Experts of a small language model.
Size: 8 layers, width 192.
Below are experts of layer 4 (counted from 0) of a mixture-of-experts language model. Rows are named gate (a neuron's input weights, with its number), up (a neuron's input weights, with its number) and show model dimensions 96-191. Each number is 128 + 24 x the weight over its row's rms, rounded and kept within 0 to 255. Numbers have three digits each.
Before each expert's rows: "comes after" lists some tokens at least twice as common just before its tokens as in all text; "gets" lists some tokens that make up at least twice as much of what it gets as of all text. This comes from a sample of Wikipedia text that the model never trained on. Tokens count by the router's weight.

# expert 33
comes after: " as", " is", " with", " of", " for", " and"
gets: " a", " the", "'s", " his", " an", " its"
gate1:120143144070105131123104106147134109114120162102136170117158100160124126116132106161119129149137148142092146145099109110121136106151103192106129181138097120118137103141120149104082160143105146104107148118125128148142122123132080155133118144099087066146140100088102169141109140092142115134
up1:137153171135127126114092146115128106095137129142144125107105104137105138104122161125131120161110136154120161112117097077161128119134122113153126144139114137103127158123124175128090112135145166111124104147149115170149134110135097118148126138095120125099172131102151162155100097103104142085
gate2:124147087161116096141116163122135141144095161136122103157130126132145104140129120109097129121090130133162103102111176126149101137134187100136133127070137150138104155104115112137133137098151160113077132141145163130152182098128142112082140126136137121114184113115156103099117184115105156155
up2:126035147135120150103069125148128113080115119132080131148149173166145127109125131128158083121108152110106077149097112155111123135123110078121110144182142115117117120134146145124071122108133141153097113140141124123079095160131108156129117131149086106133113162113150123164157119145159102141

# expert 63
comes after: "\n", " ", "\"", ")", " MF", " Win"
gets: "|", " |", "-", "=", " Born:", "″N"
gate1:163141115164136144151147113109093163112152176143130145124119149155105167162129128180093153137167153145190146078139144131132084111116173131163173142142120134139139154112133130127112141160149149118129149101133129143120138165169114160158097142153135124122122137171127165126154122123107158147
up1:095128142103127104116130135154154109133127080101125126134124093098147108091136142072161106117071092118057088186137091136138158148137072126106092112116129147117114090125110132106149095112116100147136097163131141122127116088082130088089152121090115138138128123103118105135110141144137093104
gate2:124102143144124113112117146192085098117113132136180129152126123145140108117101107132130111109130138125115153128151131129166140160168125109111126157095087123145132092159154126146073156124124131134052137116117136145130116111162151131068132115107132120149151121132124127097170128110115140122
up2:128142118158113105123091096094144141135192117137096164067105090152128139060127130106146150175109127121158065134149119111134121123093111117154113087127135103113135152110107098148131149152130125160157148123125128122117142135064111095202159124132127126127151090136122104140111148181124104147

# expert 34
comes after: " ", " 0", " 1", " —", " 2", " 3"
gets: " |", " 0;", " 0–0;", "–2;", " 2–0;", "|---|---|---|---|---|---|---|---|"
gate1:123154131151114123087111122138139155119150132098074126113120152112095116130131139106116098114120108159121094176132144120106109105121122185140138138087103120127151119147145101122180119117115177091097157088136157113093138148138113125116069128108138135143108095087136100135162112104146092137
up1:140116121105142137164141125111112098138106125156177128134128097140170139126125114149136153132143149097127163083128121131146140148136137076106112112163148133129101148103114154139075131139148078175159100161124096141158117114124139140140183129149114120113139168173123154118082134149115169122
gate2:165122147115117124070110123129109148125115139149141092179157171104147093135131165159187138119151126088155083110125110124178100111105150092153116107162107098129113132145156098123143155090126135144111127156128135139112121140136086105112123121173123142093156145160126084153162178137115122144
up2:142142129077107135155125109122109094132126093115162138153096107180150104133114083136091103140173095128070110079103146118113112088141102156107119148118120145131157149160187154150089138151124131104079121142130176134158116148129137157131130130181135156131134118128138136094120107141100170181

# expert 13
comes after: "\n", ",", "s,", "\n ", " but", ")"
gets: "-", " and", " It", " it", "|", " but"
gate1:126157114149140174165139124090126111115122099108120136128114123114097100081115159145056146140131124129124155101145133130071114154148126116130136111176151133120131125123164153143167095150128103129132148122122100125120085142176152128085101119168120114107162149076115170102106082077152145082
up1:142096129131156077127110132173127160143118146160135120114149089126169137130129108136135155150117123070110075155130077139172147130102133116150133157067086127094113098134096098132063171121127147127122111149129160145144142106100119159139133132080157118144108120159122071134114164192111132131
gate2:136116124128147141124097146162115118116115138135131103108121110122102145113103146134089099133080148118146127137146154104145117162124099153121156140157117136152107096111141132139078081131186193082150116103127143156139147134137147121139113123146160129120122117139143161092118175104102081144
up2:137119122132153136127092145164110123095118150131123098108125114119107141109104139142099106135087138114150131136137156106146123154128104150119154143151102142143102099115142133144080088134184193090139126100123144154145150133136144125138115119148158135120119111146164164093119175102104082147

# expert 25
comes after: " |", " of", " with", " number", " for", " /"
gets: " two", " one", " 2", " three", " 3", " all"
gate5:100114169169121145116123113115117128135139128112152153114109148127140148155123165151150123109121146135095106142143139165127167140115113082178112075113146120065121111163106137121115117155140095128144102165150149102111123099122115157119161096098123151115071151118116118149084186115136162090
up5:115131101119154152145135091140154129121114080140103128122128107157112104113128127153157124091128131112163133145131155124178102168126109149099136155094112118181108082101123109100126137110103134124132124139155127068154105132139147132130102131105136121171128167133089140165153131124071139065
gate6:173125126100132120104134110124124131108128130161134111100097125139126121114102152159195146093110119127186148147186160105170071145129176090090117118150147130164084137123150096129159130077124119110140120098154098096156140146140119113111134149143122127124142145167117117144096148118081133120
up6:149131133169119108120124122077170112127109170114109136131094118129116132130127150107078129152142166123106092127096089071080165194163117152129106105117150112109100129167139126107140108136149085166122144133119184171137114114118142137135122084134158103141097124088153139130136121104161121098

# expert 17
comes after: " and", " ", ",", " or", ";", "s,"
gets: " |", " was", " being", " h", " f", " 0;"
gate0:133139144157116119090101148159145171096108128080113136154155136144122113119064104168156098138110094154143167155148134132139104187141140164169122166106116122122150096157152132103168112134130100162127127127117107156081119115097084079127104134124152143139140082140123120166133149112081123121
up0:163114104108131139146155139101080114161175154122140142145109101133115098121126146112128141131076129134086136096179126138104117107108169096157131105132142109154145165140094118115143164151135130125110087114120143108123158098107145114130117117149121120134160144139121127098101110167140098130
gate1:135116129113143116118123136138094128144117144106113127133144147171120148109092086116128084113128187151117167105124120168132099109112144143120151148129085116108108128112158127126104195159105118099118134122135078127098124168110129168128119136114149124063153130144140118129125118115146144136
up1:145153136143132131134139121113152118108150121138132136129082116094131115144158161134138166146121071115164076164147127110097147138144107110133115079139176137131138114149114126108129079115150126170133126138117205112149133091130133084107133109153090124207115123122111129130132129149109109100

# expert 3
comes after: "\n", ".", "===", " ==", "==", " ==="
gets: "\n", "|", " Height:", " year.", "App", "Results"
gate0:129099176120112141118103134108154125142106093127137165116114170165132130160127152122110101126144168172133134155138151116125142187097137112136106102113094083117148147113163143119095141139163128129096154104126149116137108156140156137111113127101143099120131146157134108151110101122108146143
up0:119146087156121144132164118167103113104149141129096077131145081110126140118133075139147134130101131122130099097117111133136091075177087149091172144153129143159142136123068090137168113122094116129110106136135133124140145111109120119145153127146146141122164135104099141121128166127159113106
gate1:127097123096157113158142158099138152102146091134144172134123116141145124144125090133153140123153106111142114120117132160162091081148155140148141142125166149107117099118177110129151164135159135133138141177117142115147119132107125142113094113116140154139128079147116139092129173145141105126
up1:134143152144144139108134122122073126165131136090132100117116126148125122081113160109117135131062135134181111124157090123113152169125116112124137140158102145138143125144176157131103124127131134117122112103132112128108125140126126104131119129157122103124142145146136200131165069156095139152

# expert 50
comes after: " he", " it", " It", " He", " which", " who"
gets: " was", " is", " were", " are", " had", " has"
gate1:119131114093130112164114088111136156166119149106099138136124134102171115123127111157125139127083126101171093115156130130135138117145154089120087137117145125118147174122129160147153110113162080145108173114154197102133146165128115099116146108136118128165138122147124148183129159163135111144
up1:079116141125165120114116092104127148111124080148140088126123132134120075161149124090127111149163127130131151152120132140135138100120161138120135134166163118151108103118112092128148193125135143107157100116079107135148128085119166137117126115113106136091080111144140136125129077121133153099
gate2:143132123148112088085117146159152139088117141168072116118171101089087104135112115126125092099072125116144151133119094152106143135157122114143115108117125147166080090124136129093132145086124110152110096151105158077115133147093109129093082118107138127129106093126108116141066171109127130106
up2:147065121144110135077117134086134099162112148133125082134163143155136141137109122141178117122111154095144139135133116115098052103138186104118173142087166128124144098087148085126096161069148134112137123133105144126162108109144124114101142116153132115141117170125140118096129132128132157159

# expert 47
comes after: " to", " can", " would", " not", " did", " could"
gets: " to", " be", " into", " with", " not", " for"
gate1:174112128142113145163130108105145125126103127161128130137135141129125121134133135138124081108135152126120124115119176125113129174105132184100119122143166101083127136086122121108086110166119165103096096165162139126162130152134146141128103125173166115122133110159116121048119155047107125139
up1:181100172112091137157130122146130125143101145143110148123131151132164107122123122160136084125146112123087127111126173153116136155114176162078104128087138124072092136134118119097084132149141142110097137168171147151121183150132145143113130116183127109132139123130102133108109138100121105099
gate2:136144101147123107135148126146108115138153146066163162084128112104127117128123131142106143148138119091098132134142102086121172170137128178104092114171145158096127106144117157129128139171101112171143151121110109137140140120109185130110125121109107101144153131123105153126122123146154124154
up2:129102135143074191093120150131100130134117095094112147106129149169132114178113139119147151129130169120110153113115115107144138154123097162114123107143140143112118159125146159135129129145127096117094125114137082146161071096136107132117134136105107097047144117114145135096118127104131107123

# expert 45
comes after: " F", " M", " B", " C", " m", " P"
gets: "er", "ent", "ant", "us", "et", "ist"
gate1:139132110163121111077143096100121133150106152114137137127147096117149160142110148120140120157112149096127164123147088163107119155118124087129153086168128132135151124150160072131134147163136128102120154141083123129170127125123072114104122152118114149116158153150092139144130160103138112156
up1:125164122121120097116114101147112129147145157126143192129163157140123142135112092131110142146154155087123130131126114125156108145149143101149167139112159148143170161106082135154124162130162172076122070072139173145156158163120141157113119110131116119094126163119142134168110160092152106124
gate2:114105151152115173132121172143165183127144113139167110125141140160091136111135120119111095127137135136112148114119130113122152099170145100099095099097115136112138154122078130118115130144071140112117128121167180152152162110116125144114137114162122160097144162181138141147112170145147123142
up2:147145115129096144149128146131100166120117157075179144138184165162109081120138126105113137117148113093128110105103100094106155109122147125131108164125153132157134072129122078131163145136149106103132135128116114118128138086093162142170131156103114159097124110128142212112138105127114150122

# expert 18
comes after: " in", " on", "\n", " at", " L", " In"
gets: " the", "|", " January", " March", " May", " September"
gate1:070122171156138146151116103132153115157105130100122145147119099143140094123101139141164121168082178125125138116136166115137121135129094110135156126141139139098117108114113157119131103143129159147094101133132128157147089095107159091103108089119145144147125125081166099176125129158097093109
up1:154087132102136137100086101115105095134141113154142064122177106150120125167136124104121092119125147161142132176128078166105122169133139140163110174168124077131125129111114091111172141129120069107146102133126122071120103106142120130109136118146113121132133155153086118132134139097146125142
gate2:147123161156091116126110130129144112101115126147143105092163094135150106172122122164105141105127096161106114097124138165117089113126117131151138064118105129117118115133132125133100151153131083139153070066188112135143091089130129117163169155133082155102173125102112129132135130100131115130
up2:137106138141108100184076172116129105103134121122155126102128138141152136120131055117110169169126131117112108114113128142081147123116126146131132106123139122117106087123112114150072108146135107177121082117114117096115118121095114119087144176079110153087151113096146134120108111131099125095

# expert 36
comes after: " the", " The", " his", "The", " this", "'s"
gets: " that", " which", " who", " it", " this", " It"
gate0:119139127104113155089154148104164165116150136150166106106147161093107086109105113102136087140147117170108107138122138123147135147116137105109086100121166138086149171128133124105140107139132134129128093093173102118158135153149114111093114088143115082156087131127113125135133106113113113098
up0:122100110139110180164106164134148116110115094149116119157161151076139080109142115117107070137132134128134121129083153139120096131118157105118134129146166154116092174109125142120101113155140156195156141154144134142156136130105114107134150131150165125081162151107146119110148124123118144122
gate1:110107120144137135142144130153102102124118149093117112133141130152121119166105143120113110151151105130137118161103112113134130169128103119129148159117147108099141180107137120148098124149147141132097080158142139175138102133145121164140114120165152059139123153153114120130112160117077120108
up1:134120128084155114155123120179133084112147103101123157128154124156137145146145137142116151150138121091137158173128162167134128128119134130144150138087148124117115092128127108104087158147126101081094068176123167137117122127108109142131135118097099129161125125060126124140144122132150118147

# expert 15
comes after: "\n", ")", " information", " (0)", ";", "6)"
gets: "\n", " not", "°N", " also", " /", " due"
gate0:109133109133105145155112086108137133158080111147142143087106112126094137140142115147115111119152179110094150159113151121093134128136107148130121143086156113071084129144148150124124159117108088123099151172141173086136109098122132112094127142097120115159107116101183095145113090124143163121
up0:087153147142162111093164159164112125120186123131099157132107130119115130117104115133121122137087146112174103137142089130135118126133142108132157112160092161152188098094128096130123086138127134132128091067128099129127138153111145119146144112130116156143142165142088133121115151128145117117
gate1:136108099126115126095145129083127098133134150134108123107135083081154128125186162137112149082108125075159156096132175136093123138154132140138141141152128134085091121163132136079157125106143135167171166129180103098166093139138143097122130170143115136146170141158193117144092127085107161103
up1:161140129125112144130118120105152115132118164112121128102105104131175088107164107157110130123164130128092168135073127113128160116146147156138075161050122156108088130122102112126124148132088125143138151069130177132151116143140154159128144122140114118132140080153107130122111127120150158152

# expert 14
comes after: "|", " |", "-", " ", "°N", " November"
gets: " |", "|", " 0", " ", " 1", " 5"
gate1:107125173141119136143131125137178136152134111158086138139140124140102141150142137142160169150154134135126160098120117186114125134096107152102147143146148138104150158089156147100164124123135121139124145110125124151137083067185154119150145155141117140134153111093131150109145110130116112134
up1:144138098106148111116123112126093138103120145098167114118102149101161115105115132112089084095101117129127095151143148074142140117151146096152112125106103126155131097169106110150102125130129137131126119138145137125114190195072115140105128109110133112131099147169118114154111148113146134125
gate2:146150140162136168103150131113135139092129157147151108137126118130156126165178159100118118155137100102117146132119102087134135155094139157172096080112153118136133079108113090130120107142116107144123138136133127092168093136169096147103102128132153147111131162155135088091140127122112129136
up2:144148143169128160107153122114140133097122163145147104137125121119151126161176155104117114148132110099113143129119106094132144153095137160174098086109150115124135080114114088132129109149119104138118140135131121092164095135168100151104109124131158152106121161157130090086140117125113130131

# expert 57
comes after: "\n", ".", "s.", "==", "==See", " but"
gets: " The", "==", "The", " In", "In", "==="
gate1:103132108127171150154141107128105119118122130167105154134130128123109150140134119168102119108159096128109154111129115112107155149110124117154153129101085136112140111104087146113133152096118096129140175114121157144090118121106093155124165123104111110094085162049147122120135107138134144113
up1:134114136144098150088101124124118143166109117094163108108126123172145115147155137097128143130144186126137137130138131129110133152153143142110096159157152095117122147182153166139124121141119136134136098143127081112133145084139140124094135120154142148181159065189076128121131124113114108117
gate2:178087122137132113125161143142138112112143160165119165140147153116109154116127108127129104133120120136129138118142115159156128119102129146094125103092093112182142142140163101072104131167119134136138180133139126090125147182147118118111122134101127154108105116182112120144154097138095145057
up2:121126108111139156134137104122141141133114089112164086085091135095150111124094127118128156115113137120133140115104158072129114148144160132115164168154198098123123129067155130154143122116129150123123122125108121155128088109116132143119132098166142093135189180102140146142111134099129102167

# expert 0
comes after: " |", ";", " –", ":", " 1,", ");"
gets: " ", "\n", " 1", " 0", " 5", " 3"
gate0:102140137147116124098083125087096152125153116161150142120196124114143107111144127183147152120094143142147136153108119177131161135088119102172101136123137123130098125144111105114139142177112143136113127137112112130065111115165124103125130154097128129173136078134112102133124137080103123155
up0:145165098142113163162124118084120089184113110147119133097133084108114099114168137096099095118131116102106150113153116153097115149144159164124134121125122117112117167128179105101135134120142144120118097130115089114116093073133140065146074123115098109141131142137129128087094125121141111146
gate1:103117108143127134192140126123146125101101167126146158110165113135115159099083174149138125129166102135116170096133122148117122129122094148122105136136133141116160156154137154141157106171119117148138101159133162108138085120128144136125142169182121131137149115128172125094174106084112116138
up1:125144139105125099083108131142104112122136097154093085120103125107141085144163079109103106112096132114125088154113141122122118116129157111126137116120141119123116117108114109145078152067153125128110147129119110144136161129129134115136132100090123139134109106136089118171086152160152127130

# expert 52
comes after: " was", " is", " were", " are", " be", " as"
gets: " a", " be", " well", " part", " not", " released"
gate0:104111137126140098108142089128144093097095183140119106131156159141145108136105152113098119156159121098147128131129139145129099153170126091125189140152139095115133104151112135162116170127152170114140103142148079113131121169118116138100142090131146103158105143110101160137184151067183134149
up0:072133148127157177133144105124154157149131153120117141101152156139054107118143116102118109168067140116109137142142069152109130148155075126131120171150139086117169108160088140126139151151129139076124110132109106127098200108084126131123136134125139150164152129114116195091081119113158152100
gate1:083123131080155167156100161119114150108121146156104124162161122135122151109157141122123144150111111174106138130075143134106144138115121135134111068132105131116140104130138167125115122125075102080114118102136136154126103120138146208141156117137149104117137095147129108157105170139133135135
up1:141125183107146173146109122129100149115124130137095171153116112140140137171165105123151171110159131156160137125144132105113161158080138131111126139130128167115116156102141151151137134080094108077172120105147164146113130122139139149153151127144134162124133127130092104112117107131130157130

# expert 8
comes after: " of", " in", " to", " at", " for", " by"
gets: " the", " The", "The", " \"the"
gate1:114112176116140121091158118115125120152093113154149152150095134094128099122101121148112115105156128115178083111113152100128124114139117111090089147128121135085169111089163126115139177084120141122103159100155117117138121186092117142101127111131128161134143126152179080127121152176170155153
up1:111157142100089101103122145118187163134120150176142111155110187124139164131112149079107082151097100167133133133118152158152112120166106129112095106110144117096118144144096103084106138110109147145123146152119126100116131132118126170098104129162144140162139088128081089147101151119139127158
gate2:112146108126176086131125153121124172098140098168108095126126135117159131136157131101115141134158110158169120111145108126148076094130143093120159089123122167141153101087146104157104171118152121110103110143146127157148120131097082098093189128146090132090148136138164112122131169150137155131
up2:152126144117086157111127110138138095163107163079163160131125122135110126130101127150143121112104144089101142143112150136109173147137110164131097164134135084110111149172107153105148086138105144151150151109108132104119131130142174158171072130124165119166093109121098149133122086107121113121

# expert 43
comes after: "|", " |", " April", " July", " September", " October"
gets: " 1", " 2", " 3", " 4", " 6", " 7"
gate1:138117128124123130081083112136102151137118121128128136104104147136095170153157131144138141116117131117145175095066121149118124161128140102148110154138137114145124111134152156123120151116145174093113157130152140174104135103129109158150092214124163086110149112174141145107120099059094077133
up1:100154132134130185168174128134137127111129103110186121162146125111120104118134130110147128131137132128121091127115123118121125111123129185135139101141144153130143140100105078143133078134138107106105087145109097107171124137129137129158154087135099163154096131075145085124120164163151165155
gate2:106140113164111116108081151145096137125170151125161100123132132159130125083112123127135123146101117146150182149126179137133187135126109119147109080132108146153149117129170087128108198106127150125116175096139150173142148100103095120152145148151141162169144093123185090105107117138099114168
up2:153127116154141119128175135099128148122093143145116108111117100088111157131128114083116145119125146116152096106138080091114139145149156154149117146116148114112169155108115079137123182132122161147147158130147137110132097123113099134127117174091084109138110157140145118109116140170108134128

# expert 56
comes after: " |", ";", "|---|---|---|---|---|---|", "|---|---|---|---|", "|---|---|---|", "|---|---|---|---|---|"
gets: "\n", " ", " —", " more", " ±%", " Notes"
gate0:144144139110125150160109080151146107134066091117114114095098159118158168161100127108124128116137154158144144116117158151112161153084142097116160151131123122152136117117164135106121155140132083140112101143168177119173106126115124138148139160137122126116146122088161159103099142115152132096
up0:142135169117141145135112081156128103145058089101110111102108146135169159164125115120132122120119150121132147097130148145128137149105141073128169170130112079144146100114165101115131174140152080141104115139156182107166103128114147130137146146120136108102157122093148169102108149131140129094
gate1:129164139167155129109117104192145138146131104112105095110103149093180107104122120104127112163170104102165128110107140113139106098145139092109117096121129152127150127122169170112149136154110156103158137145144137141095117098131126083123114154137159136129131122117144122122122086104122151128
up1:152122152131085133107090137065133086118183137137137147145117157139079152134122085131110161109116144109119117157154109158101094158116142160114121124102122132155128144155132118137128131109103084120136114107127114092151114181151118072154106127118133124156125111144063083120102088125164114117